Experts of a small language model.
Experts: 80 experts in each of 9 layers, 64 GeGLU neurons an expert.
Below are experts of layer 3 (counted from 0) of a mixture-of-experts language model. Rows are named router (the router's row for the expert), gate (a neuron's input weights, with its number), up (a neuron's input weights, with its number) and show model dimensions 0-95. Each number is 128 + 24 x the weight over its row's rms, rounded and kept within 0 to 255. Numbers have three digits each.
Before each expert's rows: a language model's description of what the expert responds to. This comes from a sample of Wikipedia text that the model never trained on.

# expert 4
It responds to: Past-tense action verbs
router:104147134112138108129148115138113126140132119120143132123169107127110157114135151103147150155139118179124147178167119131165110108179139145065125143145151116096103121085150128131144101162134150156139103127111138160101110134142097087176162133078155111109136099139136107078110163111098117111
gate1:142090155129174128081121099161117119110162093148133142131115151122121088075096139104145152145120127116150100141119163101117135109131146150123130155162105101108168092190117096168158128138141132142097114150129126147122117156129142153108120168084053118161109126123123129123132135142120118136
up1:111175102106117115150129161105123128157105158099129120151145119140146131156154155131126101127126127124113164123148067127118116143123104117134165080117133160146077174127142136087114090136096157114119155116124150112136116134124118083135121100171185161079124144176116131134128108122152156096

# expert 5
It responds to: Adjectives before nouns
router:119115090179133097182082134125150083118150090131101135136124111112148128128144114138131149134139165119104150175145102125141171106146101141127138121085127130078128116092166158095158159175118133103110114103125123140183118124180106134123147148140142119123108136145144171147123130124119162148
gate0:133117146102132145077141155103127117127141119090149178134121116097135152115118173138114153092112142136155133114119145141104131141121103131136186157126126181139143093103124111111132102109105143105125127135127145119181134089086131131116077127095120164109081131075108123102142156099107129079
up0:115139162112130135107145132112143100135157135087126127131135113112137128180109159133104135087143147092189126116112137147116133155088134126130155093101106126130175170130104113135161114141119147101110089091115147105151123100111121129122083082133114135105176096117124121066177149137104129153

# expert 24
It responds to: Determiners and possessives
router:139166118107112132127064141144144097087118125140154116138095117120165116105152116153137101103159124131111167101120101128108159111133109129124140122112130160083139137081152139140147170148176118074174168102103077102144138115176110142152147147119125112160104124138130150152131108131120149141
gate13:126092129164119101134123067122131116128121135121106103125116115114156146156116124098160137132158119165129117129084096113148149105128129116087116139131130099116120125133091136110093108103147154095128067193121146139181083198153113121131170144130135153139147159145166140131110112124136133132
up13:114130125131167085149141138166115130167157115138104148181175141092156124129132136145145120103105193134153128158124131076092134118125104120133081095125096112146115117146143116121112135138113128129140132088153128122148147086106171125109120157118124152053142117140115129098080138142135113138

# expert 38
It responds to: Surname suffix pieces
router:071126104145150157138097121142115162128157119125153142141152163140172110118111126132089146120113106110124153124070152148148200100073132140106131145129111144088119119134102158093126155125130131134143113108142115157098140121103153110110101174134141133121163139131083162164147109162117105125
gate0:162121152099122122123131118124146102128122129139113111155142138139147124116145138125120087129153129111103142137168139134122108153154119080142116056130118150136090123139083125171156095097140112098111132115103136085160148089118097147074092102119090123175119130069158117113134162112103150114
up0:156137136117109141130122115146139109100110126103122135158122135153129102107136162130128114154146145113119144151189158127129091132110093149185153073115148141082109122116149121148157107082184101155160118094111124084129104122143135130124080064123114107162123098132146147143126146149103139131

# expert 20
It responds to: Name and place endings
router:096115109135139113144135118163147117153156116140154166131155154105179117117162144110101123093139085114150144143086156156155167108090160110133149131162119147120126116113099130077110104103152073151124103150151142176084151114092131109121130159140105159114158121152096121129152152130115143124
gate2:110152127083105170136174136155057162118123114110109139130165128163126168122158150123137120125128148105106121082111121119124119154138219182143134097165135097157130141121122125086114105096134121132130159120100131096124099143143143104117095124121120117113138115107140143123142092137145131141
up2:175136099126131136130147123142120099125124142133124140211145118138127132160132131137139134109116116126148135100151130104114093132138136155128154124174128127148117124132112097112138079098168093141154140098140164114122128212141121146147111103166116088087109112079115188127122105127106114126

# expert 35
It responds to: Verb endings
router:117130135128145101119125129161113147090141089141164096153158134117076162108118112114150132154173104090098150119141130114105151109119101137094106143143128104102112130142096112154142126145156172109141125112118126118118150136085134105109165187100090103126147104117180120079118134080124096136
gate1:143148073123153136126113079113136126118146107099099099144166106138077104096092109126176113138082137096142120135113140079163102126116133139137122097135124148117131141105115132098139127152138153151121118095134142158175115143069119132115160157128099138124105104095152132132108140080087123097
up1:156108147136123125156095124143115143112067139126147146100122146135135135182136135136136128086156134160119135113148133151117087123107150100107156124192165159111166142127137076084089090143130129079153134123108125134136144139134138102092122130110102105120151072167115114137119107130105089126

# expert 23
It responds to: Name-initial word pieces
router:111155122106126188144157142155130162105161129120067113124102107130153128164136153160134146119111152129166124094122112096130161128115153128101142148114161130124133134136118132105158086116128132187114169135119154148112079131132111120122131098120172077101101153123108120118114092178139143095
gate0:101117134145083111126139144089159123167154158105138111122151161105158121165127126135152137126133116098132120095130093139101099192099116131122156147142128126109131124141126122086116104073159098150136123120124088101131122143133147175072112177151106147104118122122100150126087122140174161124
up0:146143081144134111107121123155073108093112072111123154116152099144105113110118115139114080146140148159097155134126116098128118139147117113115086086125133171146092136128098114139130112143135154080123113110087155138145138144115088114184135107119109112120141141106180117124160118092101092140

# expert 27
It responds to: Initial letter pieces
router:123143145076111115112112134096132148128092161145091134131103122155162146082138158142164137085146155166117125087115133073145108135116108126121170138125132078112134162150164088148123116143145130140145101119135134124125119132141107117092087087161131117129104119135135082143099133109184100103
gate0:108114134130124133130118156100145121153095126113141132158127132114118086127169175143119147122192124146172113091124116121115126099138102087138106109138157160116090119086098097118178162138114102140128119093090124108123092105083105116127116119127151117119106135144067115146124182108122096141
up0:117133117128112172104148170067153140168135098131128149123102154140126096141170160109121156146191181147179142120133140111132119100129125126120151094115136132152107130119141121112184159134140103206114119123108126100137104115147119137127131095137157116093122129116113130166113150113145122143

# expert 10
It responds to: Opening parentheses, backslashes
router:087167115086108148112158131085123113112120172154115122136109126121167089140113132117107128112136134177173153129060157104130153159132169122106156116138128123143086142127121135108119171150129119134126098160118111159106147151160131136135118113152142117122099136112153095146098155118166130070
gate0:105107166153126152132103119116120117124095135092155142098150122124104127131145103113110125113095079132126164147090115099135117115155162143089135128117117122115113129077139084168061126135143104089153106122101130165137126148141101135105183088142134114135143113151092135132167120096124159170
up0:107131113136113143148129126131146156143110140148138108136125167171125123126162104115089139105133115130139142147095107050133113146157135135143199154107159140139099138127142097101133143126148109087148110107127108143165144153133123078094144128094136088135091152122113125124189111080116113153

# expert 8
It responds to: List-item separators
router:140121152109128134119168139127103101114108107145168165128139121104149095164158103113125098102100103135189146159096109155123102133166141139123108145116139144132102099149128140172127117153109127144149150131173106198117105150135158136123098151174103149139092109114110077145137158147113138137
gate1:105107163146121127123091101092161149119117174077142131142154094084098135072114131144160180135112108142149113144080135127116112144106139159101142148117125171116109129136164132153105110115111169100147102113095101114126179103161126163122136147146129122125161143109108123103113106120127099108
up1:147138098116151123167158128126086126149138114169106131121074147174142134160109098119111119142155139104114129100182145116122131101124103101178121093097139105147152143102061148117118121114163102117102146155147167130157104165097128106132126137106147139143114141160151160136165137143138157148

# expert 51
It responds to: Infobox and taxonomy fields
router:072130129161148154125151113127158120116111121179123164115153160118125117116111108128113174141148162118116152121152147161141134103142132152167153145124117119151154116162123122082132106100158127099087087117145168131099146090131113134110129107109120133164151143148138154205143121166109167119
gate2:087116133156144112126113137121151151150124118098156159162164132148120134159067142121115133156147120133135127167120110157153139139127149122179091104138167117084112083133129145088067132112104137117126166138132143126120086111119097145083152112152128113154069123151123132153166139115148129133
up2:099142131134096120129170147143106120176116116130092132117091151102101142084108172135082106125169122112162137094104137139125154085087097151135140169141090152115161159145106114108126162102102126158100142144082146150146130119114120168129133130113108133158124141129153150119165117112109106171

# expert 6
It responds to: Name ending pieces
router:089146141143149150137129127145095125133161119119151163134161138101164134133085134148134156155110148112145137098118144156136194147075152149102141116098132143140087111142095151139157138110103103146092135126110116140134120167084145134091144161110147152121183119134098177162136114144124124164
gate0:124136094158114161092122134124126170127116152094148142140133100140121172161157133159140115175113165144145100121125109110125065143134100112156129096100109170112119107128131114158150094139141175127133149137093111156123148080083172100111167162118112129130120142128100094125095132149111127128
up0:144111131078107086124138101113164089150131146111091131131140114109133070125142144161119164129120117154113110151157096105156153150171163092143144145154151094128144115131195123122096117135090103128139102128169127106133086103169115143128119100131141151128111116098114151107167151107121119104

# expert 61
It responds to: Title and name endings
router:096127104166102124152126131146113113112162093150120123128093143117156137081126138135116094142128137115114133117141195172131134122101104168131155118129108171147095128156132145084150077116157122131119129122147120131139128129109139139078127160144096070176157088144131111136127143119090135081
gate2:125090118165145131129136165175108154101134136119128167187139132172108135110107094119150104111119127133168138140127169081093129081086134102125132102087135152186144127117124113080143113126129123163110158122132144133095090100138095137105119134113126113140120175108121143127117131133159158149
up2:152126161105164116088120111139167132158151146140133137101138132130134133163068088157126136155135141126093144129085165125131140126104132153121156074119110183133142115106151169127118104122113070132094149100096146113124174122073099120116117137137132097116124152172147114134122146146144117142

# expert 33
It responds to: Dates and citation labels
router:130119150110173112082133145147127144112115096110163128143146118154096138160137158111075101189108118105121125125145147178113117149133120120136188097101131135138169163129148190128130135139179098146100116172136124124118105111167119129124132105172112123115142117128162092127155131114139131115
gate0:126103148117183085123107138080138125087144123128101101072130130158120168140116131123103136114123114135152097089084147142098098105115119155134132112083103134115146111101134124114148164114174112136136133159149131125140111101144184105170153132116159136145120078179125137147120116122152138157
up0:136106174126149157125121127143087149118175128125112188175128165123147105088151127114159092125119147114123146119096141116136103130161135094162113104125136130180118105118121178152120115158144093110123174105084112153131125069131132151134125103138102123139172147119152133155139144100111154127

# expert 29
It responds to: Institutional nouns and months
router:125121129134158087116135146111094122104122106119161093128141136082142126145149145136099107146096138095121154164107164145080152151100067101154148102130117124116150128176147155069131086108147097144134116147141113159128128115086119145128122133125144134106151118172117116124171143105083092127
gate1:085133117128139107110089161126122131154143089122125112136153148126083155157091134148126129106135140125120161083111132081106201088123113093100101102164130098103130144164123152124140148120136134126129114134124150113166184131127131111112095140158135114164149127125098126192143123158144102139
up1:116119118123120130107144148129165147144131108135122114102141140139106183139126101145120104128134126103151142107075159090131178110160096146093085106130147145086116123133136096120149108102144137154137085161151158117145148150081124118110069136120154163098155136151148109181126153135150141169

# expert 43
It responds to: Romance and European names
router:097152113153152118146122149167099126145151166130128142144172149124113129150134154150113118127150142113108131087082131127155140118100168123121087177153122156141149128112098165119184137154121100139113115128106133140088150147131159145145114153154159081089161142089102131109169096165123127153
gate0:125144136165128111129131158116121154133103129174091112090123109085130152134155105121122163145133115149120123122079149134095089147139156125143109070177111105139093100124103086114169130115107146102139101116114183067159156132113155111089131101136094111131108121123121126114104155115127132110
up0:118130143137132119150116087102127100117131086101150132141159133130132100154141151142145110115127118091159126139165094121184177111131094166133194158092135126098121124104137164156110113134169132141124147117181103147111113133147111108130122166110135180137111090149127105129107087121173130131

# expert 58
It responds to: Mid-word name pieces
router:127090101128150173085134144163099177154172156155117114151104180084150114124134119105107124136137096110103130138087156159147130155075123149122143144139120150154140146126097158136148149096106147111109115113118119105128155155109098115098105135151112129127126152150153176127113110137112114185
gate0:172101126150153158097140112183114131132119162132114069138140115103113126129106122121142095106143121157101120111175131141159146134119074120131100126136108119137128128155158111130137137149143144106143160111145079109165165142125087103113129084173079100139086100147106134095102118128147109147
up0:130136172114112124086108140100113119185141097140147141108095137119149160137115111113076165129114134120100125154093143108128114154121137168165144147128152146090122106119123111122121126125075134109151122129162094104159072082141139114112143167100138158151152145097122156158129112109076148126

# expert 59
It responds to: Subject pronouns
router:138146133099116161099146110115136123117131146120145155094126149125164096129141128151154160093104155149126126100157146120109114120083122129110159136131150141102147144136145165160100172086113154177189131133104107187107123109121143131102115156105132096117120170131107116138107096180098164116
gate0:147123100129128130084153132089084123100094105082139128114127145128082131116147155129117123107153100128102124117117113148119114131097159052143118122124108108119081164072105136127141116103086107091149147124132114113162120148111155089141128150113126143149159115129150155149114175123145083103
up0:119145112123154171121093100124108096103147164122136142090125161127139100102159097166101168095180155152147089086135099147114133125136105128141117123142107099121116153125127110160188122126123090139149120132139119143133166128111153165158144139125125090174116100095086142157142135103140131101

# expert 53
It responds to: Mid-word fragments
router:148121142099149138135129150123124179090155149118112116119151142128144190125081115135119118116163112099154152131057141091106120132077111095169127142142133123128161112132111095127140144116096145154113158134096121122161157149137153103091112136132145107121180126122139174115132095135164130160
gate0:131095101130150096120164103110116151120116130149142075090150100120127120096151112149111153135132150083128120148117121086117130154079139135093156140176131146118091174112080164123104163114113118166153118084157167140145124143106075109141139107125135139139124132074133109120131128104113141113
up0:123122167137169121163131128103093140114137079170075096114159130144162100129117088091148123075142144072139141109138132129122111172078140135105118154173128116162127136139094125078136137121134126164153112128117121112109093142134120114078111088138127124094127125113139147123100130139142142142

# expert 46
It responds to: Inner digits of numbers
router:121133149121108143085086101104145147116061120152126140118107142123161117153162142092112109137103172121146113105099157136150095102158111140139123112113074127111116112165111153149101125150099107157096093111128098153113115143144142172108129110159090145169153135105125108109175150105141151123
gate1:139113109147141131116094127111125129098095157121121110128123113119168132124168076137152157147114081119077148112134129094115108150116119120171135143102118117111188153141133164139142096089140128138133137076104127152115160162107135103070137101108120118109111142165113156105121174099156153116
up1:150119125143163106132095126132155145126122156125131126123112112102159126102150092131147165146137089094103132150119135112159134149122132118132122164121121115063191137135100138156178111109125136122144094090120116139102180148110164084073114110116112113087128114136146159137111136137168153170